Weights of a small mixture-of-experts language model, trained from scratch on English Wikipedia.
Size: 18 layers, width 192, vocabulary 2048, 50.7M parameters.
Below are experts of layer 3 (counted from 0) of a mixture-of-experts language model. Rows are named router (the router's row for the expert) and show model dimensions 0-191. Each number is 500 + 50 x the weight over its row's rms, rounded and kept within 0 to 999. Numbers have three digits each.
After each expert's rows: a language model's description of what the expert responds to; "mostly gets" lists some tokens that are sent to it at least half of the time. This comes from a sample of Wikipedia text that the model never trained on.

# expert 26
router:535547570428561546524443462447469451446564511521553557557510438448470440392432439453471556514573517451552559553436493534446485440559478444482487474566484560556472561449450502426518449428455493457449425509547559485426546560566445463562569567542537564543445461525431439509442559547445486558494551453548563540548566449449570447495508516468521567445558557547563560476543407575530440504562480469455494440491553443551474452563549564421552442560499557437451505521570446545436548558448501481507454445552567464576448541559501437553557520560553453441440522475503448525558558529442558484
Description: Verb endings, main/its. Past-tense ed endings after verb stems, such as grant-ed, open-ed, plus common words like its, main, also, sold, received.
mostly gets: " main", " its", " sold", " received", " qu", " award"

# expert 22
router:565534553440560547498423460459474451448556468524458557551557439448472439458433454491461558487549434454562554567450418469442481455429514443433530463562498558551550468428447490432503437457459508454448431449486505436423548549572441461552566538551517563522460441505446434524440556544440449567532548447546562502553560453462562443471452520482464564446561558456560564538543519564519449505550500487454519512455544443537501448570558550552546453560501561533454560510575450558441545548460483490527433521553555515582432539556521444560554375569554448440445554542570447435567539507436497507
Description: St and name pieces. St or st tokens and mid-name pieces in sports lineups, statistics and election tables, such as W-at-son, Ra-d-ical, st-ruck.
mostly gets: " Russia", " El", " St", " st", " 2005", "par"

# expert 32
router:531536551431559537460437448462462451444558485525440562554527439453481437525440585494476556483568494440559556562448421482440489431482493433452495478553452553563574456440447533434498450454459497442449429454434511542429551544571445467546565521553520562525450449490435436493450554548445458563540537449545560470552558437445556443498486522487441560441567552482565561566545484556513445509560533517439537550470548444550475446563557558509541444562489557498455513537574444545437546570467452477550427505548567555574465533551503442551563439567559456443443522463637447443555550523436525501
Description: Music, sports career lists. Tokens in discographies and career statistics: band, Record, &, == before Career statistics, year-range dashes like 2014–2017.
mostly gets: " band", " Star", " &", "write", " Sha", " Un"

# expert 3
router:568531558436555547505431460464500455446560416525492552554551444449474438439438449482476560509563486445556571559457441502444465442451517443464552458568504561555496498446453474430518442425477518456439419454539536417440544559568453462571573505543518573519444435542429437496443563544436464562575561439551561503544570470453562441493461550465476565447564555459560567496550518562551455475559471509461514472461552442552501449564558565452549451563530554476458538510564440552437548549443507501551457513559568536577446554563520448552556420558551455438448563512542446476559547487430533508
Description: Table numbers and fragments. Numbers, pipes and name fragments in sports and election tables, such as 11, 17 and pipe cells, plus syllables in foreign names.
mostly gets: " I", " student", "11", " Ar", "ov", "ttle"

# expert 7
router:571543560454556537493444425467467450443555477519505553565534438442481440449433516475453562503569498450562557566441402468442457462439508439451527500557483561559529432445454476441539442408455503451447432500529544425434547543570445468552562493543498569525462459469438438502443557536437474566550538442535560504560566463440561443482479567461458564440566556474564561460540465554486439521554462475459533488473547445533484450567552557498543444568509554514448559533573451566435551558458483497501431523554549513569456538546516442553561403569558449440433549554549445418555538425438508470
Description: Mid-word syllables, country names. Mid-word pieces such as me in come and bolometer, plus country words like Kingdom, States and America, and pronouns it and they.
mostly gets: " gr", " it", " country", " came", " America", " Kingdom"

# expert 38
router:536543552439568543477441439454474444439559473528491568559534429444473433448428511470490561491568492444559562549445449479442434446471487437457536465557504563559522436440449499427548444429455481457447429478505544439437551559576435462555578501550505567530450441474435436504438566544438476569491538450539567511556566439440558443500490557480483567444567558480565571522539475571527436501563474506444486480476554441530491446563560555499548445562506558527444519536573442553428553573447488501530431513557561494581437550555476436559562459568569447435432515523555441440555550475430519484
Description: Spanish names, hyphens. Pieces of Spanish and Latin names, such as Migu-el and Mar-o-ons, plus list hyphens and capitalized starts like Th, Sp.
mostly gets: " Th", " Republic", " Sp", " Michael", " Mu", " Japan"

# expert 33
router:556545558433557547492430464446485451445560479529509557564509437447469429471433498475467561506577514442563565561448443464447490442476477447443485480563497560558539425435448522428489444448462488455447425472506557455424548560575439462563569513550536564484451449508435436540447565542443491561523532450552561512552565447441565444556452482451489574442563560516564566514546475563533442487567496477446546460458555443546440447573566553449542445561498558486448531498572445562431547561455447487519442524553562504580446547557552440555565447572562452443440525493529443460550549504430540463
Description: Word-internal syllables. Middle syllables in ordinary words such as "ing", "st", "cc", "and", and short function words like a, ch, P.
mostly gets: " Company", " ch", " public", "Ch"

# expert 35
router:553548558447545537505438465457515452443556466547516552557495439446458429442442461476446555500563514447570569563442460503439468454478479451479534469553506563563512524433457518431525438467456496452445437523538511470429558562575446464562565480551488557457454447491434443483449559546448461562500540445544561511550566464439563445447484581452470565444561557465556565535553530560537448492560450504442553464469561438567480452569556556450553448564519558542433508563569446563437557564451472516522441520556560458575438547556479437560554407555559433440444576552524443442560554512433514484
Description: Plural s and word stems. Plural s endings on nouns like seats, teams and hotspots, plus verb stems like continu and turn awaiting suffixes.
mostly gets: " continu", " turn", " local", " hold", " current", " cover"

# expert 31
router:559534555439556543509432467460462457447555421494481548560520434447487439474435440477452553516578487440558558569450497547438461428487528440486497468554483562558517562436443488433477441468459528451445429463470492458436547555566450468554563470543512577500433428495431441487447562539441476560517561437558559550540565455440569438490561546461506561445544560525565560499560512563536440514569509533459543417459562446563459446564559561432561449567526563439466519513569448539444544549444485449534457487561571496576442542555524442553558459565561424442450528445538439481558556474429522476
Description: Table separators and newlines. Markdown table separator rows after header lines, newlines before section headings, and mid-word pieces in place names like Yorkshire and Canadian.
mostly gets: "|---|---|", " wh", " open", " trans", " Hall", " program"

# expert 30
router:562546556432558554512432453465465450450555469491495556568518435454493439493438483441478567521560503446567561571442462467439511443519500442442488461556466559557573486448444493428420443485482538457458428446516547529442557560570445469542569535551563569550428436479434439556436561551441491564518540444554561494552566457443570432549455457488531571443564564533563561499539469567516442467569536459449531490467556442562472446564558564438535443554471556473463507512568437543435540571448502500494409520554569527571459532546495443551556510568555441436449448469516444493557554499439567457
Description: Number words, counts. Spelled-out numbers and their endings, such as three, six, twel-ve, n-ine, plus closing parentheses and numbers in dates.
mostly gets: " six", " three", " five", " Wal", " took", " four"

# expert 14
router:553559562429564545505433462447469446444547450511481551561501442434488439459438460472456558519566514442565560577452510462445479439483521440454486466566466564564522488436441476433494453421472525449444423441482509428426541565567441454548578528556554569535442438534436436511442570561440473570546550440548559530551561469449570442539460490473478559445568557497571566496549466577523444506560487472467532488440544443542477449571560555403540444560494560465461533508577444542434549555453523497535435462549561502568449554551498443553547444558555451438439540485515434482556537522429548489
Description: Word may, name pieces. The word may, including may-or and may refer to, plus mid-word pieces of foreign place names like Pan-ch-ayaths.
mostly gets: " may", "text", " life", "л", "ō", "ē"

# expert 9
router:538533557434566543490444438451451451440562506524533566553546438446471435406437496462433558521580472446551549560447497554439478446516498434485516489560482549555459544442444455428574451425452501456444425499580526466432549558571441457549569508541510569534453452521440429492442564546443450563459549447545564552544565452447565440488501524455500562440569566523571563475549463576518440533552507482440476433487549441572519445563555563478561445551462556474451494530568442531434547541446510497519458446554561482598454544552482438556554486568547449434442535473545441525559552519436515473
Description: Capital initials, post. Capital letters starting names and words (T, R, J, Z) after a space or dash, plus nouns like post, version, school.
mostly gets: " version", " post", " school", "Q", "J", "Note"

# expert 20
router:544523552431547540508434443445487446442549462537540556558559436448470434453441470468480563521583495449549564573446515543433488447558513446464499488566483565553467527453446493432524446435462477447443433505580554543442539570566440462552574497532541569516452444458438439493442560558444501555456554443555559505550558465447569444454449548467514565444561557527566570504557478572526446531567507497455526500451558440565481449561558566393534441561472554498451484522566441547432541554442553526554437501555564492567459544556462438550556498556560453439440541489467435477562554481429577484
Description: Table cells, numbers. Column pipes and numbers in sports or climate tables, like 53, 17, 10, commas, plus words defeat, win, power.
mostly gets: " Ben", " power", "ū", " defeat", " so"

# expert 40
router:555542558427559552471442443459484446445561461538473553557562437446496433425427475465408561515567473452541551561444494560441466440460454443457520473558454557557512480428445517428504442463470499451444427468517507466423549550571447469556562488553492571509460439476439431534448562540440452572498535445541561533545567450448560443473495501434477569444559551508566563520554482557524438538563506486440503425465555444547498444568550562493563450570484563485464508524577442546437545550454501491555450523556565489584441537561496436558558439574552430435443467499563439442570547486433482487
Description: Name and code pieces. Early pieces of proper names and country or position codes in lists, such as Ma, dis, Gra, FR-A, S-C-O, D-F.
mostly gets: " dis", " Ma", " Gra", " cl", "American", " Gold"

# expert 24
router:528538557431544544485455423463490446441558501535545567549533434445481437434437506478450561516575516462546550554444496597439478450531474441483487485555486555557512548432448495432519449444453480449453427509528528476436554546573448466548565482554510569510468442445436434541442554545437471567437549448544565539545566446454564445507568569449510562445556550570566559539547503553552444503563499506438500431492559444550483447565561564480561444556478559467455504563567446544435553554439490442524435468557565484573446550554510445554564474562557435433436490470565445441567553503435525450
Description: Line ends, separators. Newlines, commas and semicolons ending infobox or list items, pronouns he/He starting biography sentences, and == headings.
mostly gets: " politician", " d", " He", " Li", " he", " return"

# expert 11
router:566527561432561546510444458448474449447552457517482550552547436450506425472434456482444556478570466454547548562451504601440480447450508440457527467560449559555510510447443536428485448460474530445443428420520539489420554550570452457546563496556504573495461450476445440521445567549448467562473548449542565553549569459450561443456471534485460565443541554561565565505547521571535448556551499505448521473440553445540478441568559557472551446556530559460447491523570444537435538538443501495570432508548567522577457546553521440555567428564554448442457517511531447399566550406442518539
Description: Verb endings, place words. The ending ed after di in died and tried, plus capitalized words like East, Africa, Army and Church in names and titles.
mostly gets: " East", " Africa", " Army", " List", " Church", " Pe"

# expert 18
router:562538566437564545487440464459514451436567447535495568563540437449479434447433481481490559505561497456562555559444459525437459441443514445464544457562516558559494499432446469432535442427447489461446420495566538459429554563583429464555561528544516566551446447521430440448445562544433475561505558445545566508559562456447563438513492560498486567440574560497563564506543487575507445536556528514449529496489549430567487450568552558463543448555489564489442501540572451540440552561448491501553437484553561534578455541564473436558564451564563437429433540499546445497558541502433539465
Description: Name-initial syllables. Opening syllables of names and words like Mo, Ro, met, Ya, often in Slavic or Romance names and sports lists.
mostly gets: " Ya", " met", " Ro", " Va", "mit", " po"

# expert 36
router:565530557425556550504434466454429449441565440512487553567521434453495434504436477467485559505580488455552565566446488506441505430543501450445473472555528560549570495447440508433460443484469538452449429428455507467430552552563457467555565479555519562462451438518439442566445562557435485569521551447553566491552562435442568445503500507473512564448555552542564562555548518578546448466579493525451564492460561444552458446569558554440555447564508558498450535513577448550439556564454471476534449505547568515557440538554527438553562476565560438444438492451535440453560559518432565458
Description: Word stems, table pipes. Newlines and pipes in tables and lists, plus stems before suffixes, like pass-enger, Ra-il-way, exped-ition, back-s-troke.
mostly gets: " pass", " collect", "press", " Con", "ć"

# expert 41
router:568552557445571545485432449446418453447557477519475562555530437447478426511432491475461564486569476452555556555455424504446442450476461440438528490559473558559526425435451492437551447423474506448451428457479533438427551562567451453566573529557491565512465459488442436501446560538451484566569539451544551489544557432453566443491470552455472567445558552480564558485538510568529440508557460525453523452481546437537499445565555552503538456559513557548442518543576449553431537568457473476532417506552562574572452546553509439557563490564557448442434534533543447409555540446437487524
Description: Century digits 19. The token "19" beginning years like 1984 and 1949, plus the pieces ph, es, V, II in names.
mostly gets: " App", " Center", " 19", " vote", " School", "V"

# expert 25
router:567537563444554541486433434454485447449556484546483568557578442447481437440436472485454560492579467451555552562464502522435462458476485438479550480562491560560499474441452504430537436413460488457452429491555530447433555549573432463545560499562499566541473451472432443503436565554441484561489556449528565512549563459457564442436459571456462566443561561482566565517545522560506450557563455504435521486451546443566500452566554563492555449563493567513452513533566446562437550556443502514491442506557558434572441536550494443559557419566554434435440568529511442441556547454443497475
Description: Suffixes like Eastern. Middle word pieces such as "er" in Eastern and Gallery, capital B/G name starts, and words like week, month, European.
mostly gets: " Ni", " European", " Si", " Ko", " Je", " week"

# expert 46
router:559546561435554547495434466464462451442563439528437555559549442444463435451434475490465558497566473451553556562450456473439463445486516439463511475562496560554513489440450494430498445410460471453449428472505508438428554557571445470561569525546498563530458448554443438524440563549449467567573562440553562494547574448447568443474471542491476564441560555452567563532551518563551443498569475547450507502471553437539501442567553563465547449565547560551452539520572442554431553554449484501548471508553568489566442544552481442558555401564559450437437564483528448482568541525432513515
Description: Media nouns, word ends. Nouns like episode, issue, book, song, million, and word-final pieces like pedome-ter, state-ment, Republic-an.
mostly gets: " episode", " issue", " million", " describe", " claim"

# expert 10
router:553535553438554544537438449464484444445560527534502567563550439449467441406431514467495554524573494454566564559440446508442437444549512449448468468559533555556468559436446487437527450465450513458450422498582537455442536557568438458547565543547554564537458460529439443467449561555438461571481557448555565569545567449451558441501436523431531557450561557521558567464553485570534449455558488459445470491487552439579498450560553552503558448549489561460450506529571444540433548554449518496494464427558559499591448541552500439556546479566551447433442514453508447529553548559439555482
Description: Infobox name fragments. Pieces of proper names and commas in infoboxes, species entries and tables, such as Ge-off, Time z-one, Muncie, IN.
mostly gets: "а", "ö", "front", " Tom", "в"

# expert 4
router:557537561439563543483432448453460449451559481532461562553550437452472436485440487471477557479556456446569556569449402470441498446487527445441518481564479556555545475437447507430455441439477481459449436467508511516425546557582443462557566519555550567533456450449441439506442564555446490579545544454547566492562558454454570443495425541495514565443562561490565564538543526574511450509560495503451566546442538437537477447570564554456525447570512564534449543515569442551431551573452499516548427533557560507572452540554538438561564445560560459444444531503531444445571553488443552520
Description: Modal verbs, spaces. Bare space tokens and "the" after prepositions, modals will/would, section markers ===, and odd pieces in foreign names or mojibake text.
mostly gets: " will", " would", "Š", " began", " Country", " Val"

# expert 2
router:558539561427556549495436463457499448446568499535500563556538437445480440453429448467455561524568481457559566569450504525438467435455513451456494466561496561559490529432441491428495445426470505451438431510532523466424559558582442464562563548551549573526442445552426438507446555551438470562489541440551568499545566460449563443482461553478494564444565561551564565519549490575543441493576502485449514468458553437546477457564555562453560442569487560485446548521575438558437554552438478483504462496560567486579434539563511439561560465554555445442442517455529436500560560514437556482
Description: Sports table pieces. Word pieces and cells in sports tables and results lists, such as the pipe after Loss, plural s in rebounds, def.
mostly gets: " first", "±", "^{2}"

# expert 45
router:561549561431554535493444443459500446440552508535490572550559436444485434430433506480460557497580504460553568568460488520442510453496504443461517471566488562554485551449444504431496441423465493457442425496548536479430555559563437449561571492558536570539441452503434434487435559561439474561526568451545559532554569476463565441471454547518470565446554559525562566497555501578523438495562516517453525477453559451543467447570558573448557448566518550461453521543567441564432545547445526528531445498554563433577451553557460437558556412557554452432450503497474441483569554461433557452
Description: Short lowercase word pieces. Lowercase pieces inside words, such as "now" in snow and acknowledging, "cu", "oc", plus g, b, and chess moves.
mostly gets: " g", " music", "now", "oc", " b", "ec"

# expert 43
router:552530555428563553461432463450456460439563449511476550556485440455472437500430476465440556512569483450547562562454474498445463426509467442432502475557481556555560482438444547433404447448466487443452425444426529500430539555563454471557571482539528566470448451477435437542442559545444500561550543449546556490543564439446568447527469463466494564442554553515558557503539469571545447465581470495449548491457562437553479449565552553425549450562511556488454515492571450549438552575464464480562436550548566522561466541549563444551566515563557456440433493485512443437556566498444596484
Description: Inner syllables of long words. Middle syllables of longer words after a prefix, such as lic in complicated and st in prostitute, plus a few maths subscripts.
mostly gets: " Bel", " lo", "_{", " Do", " major"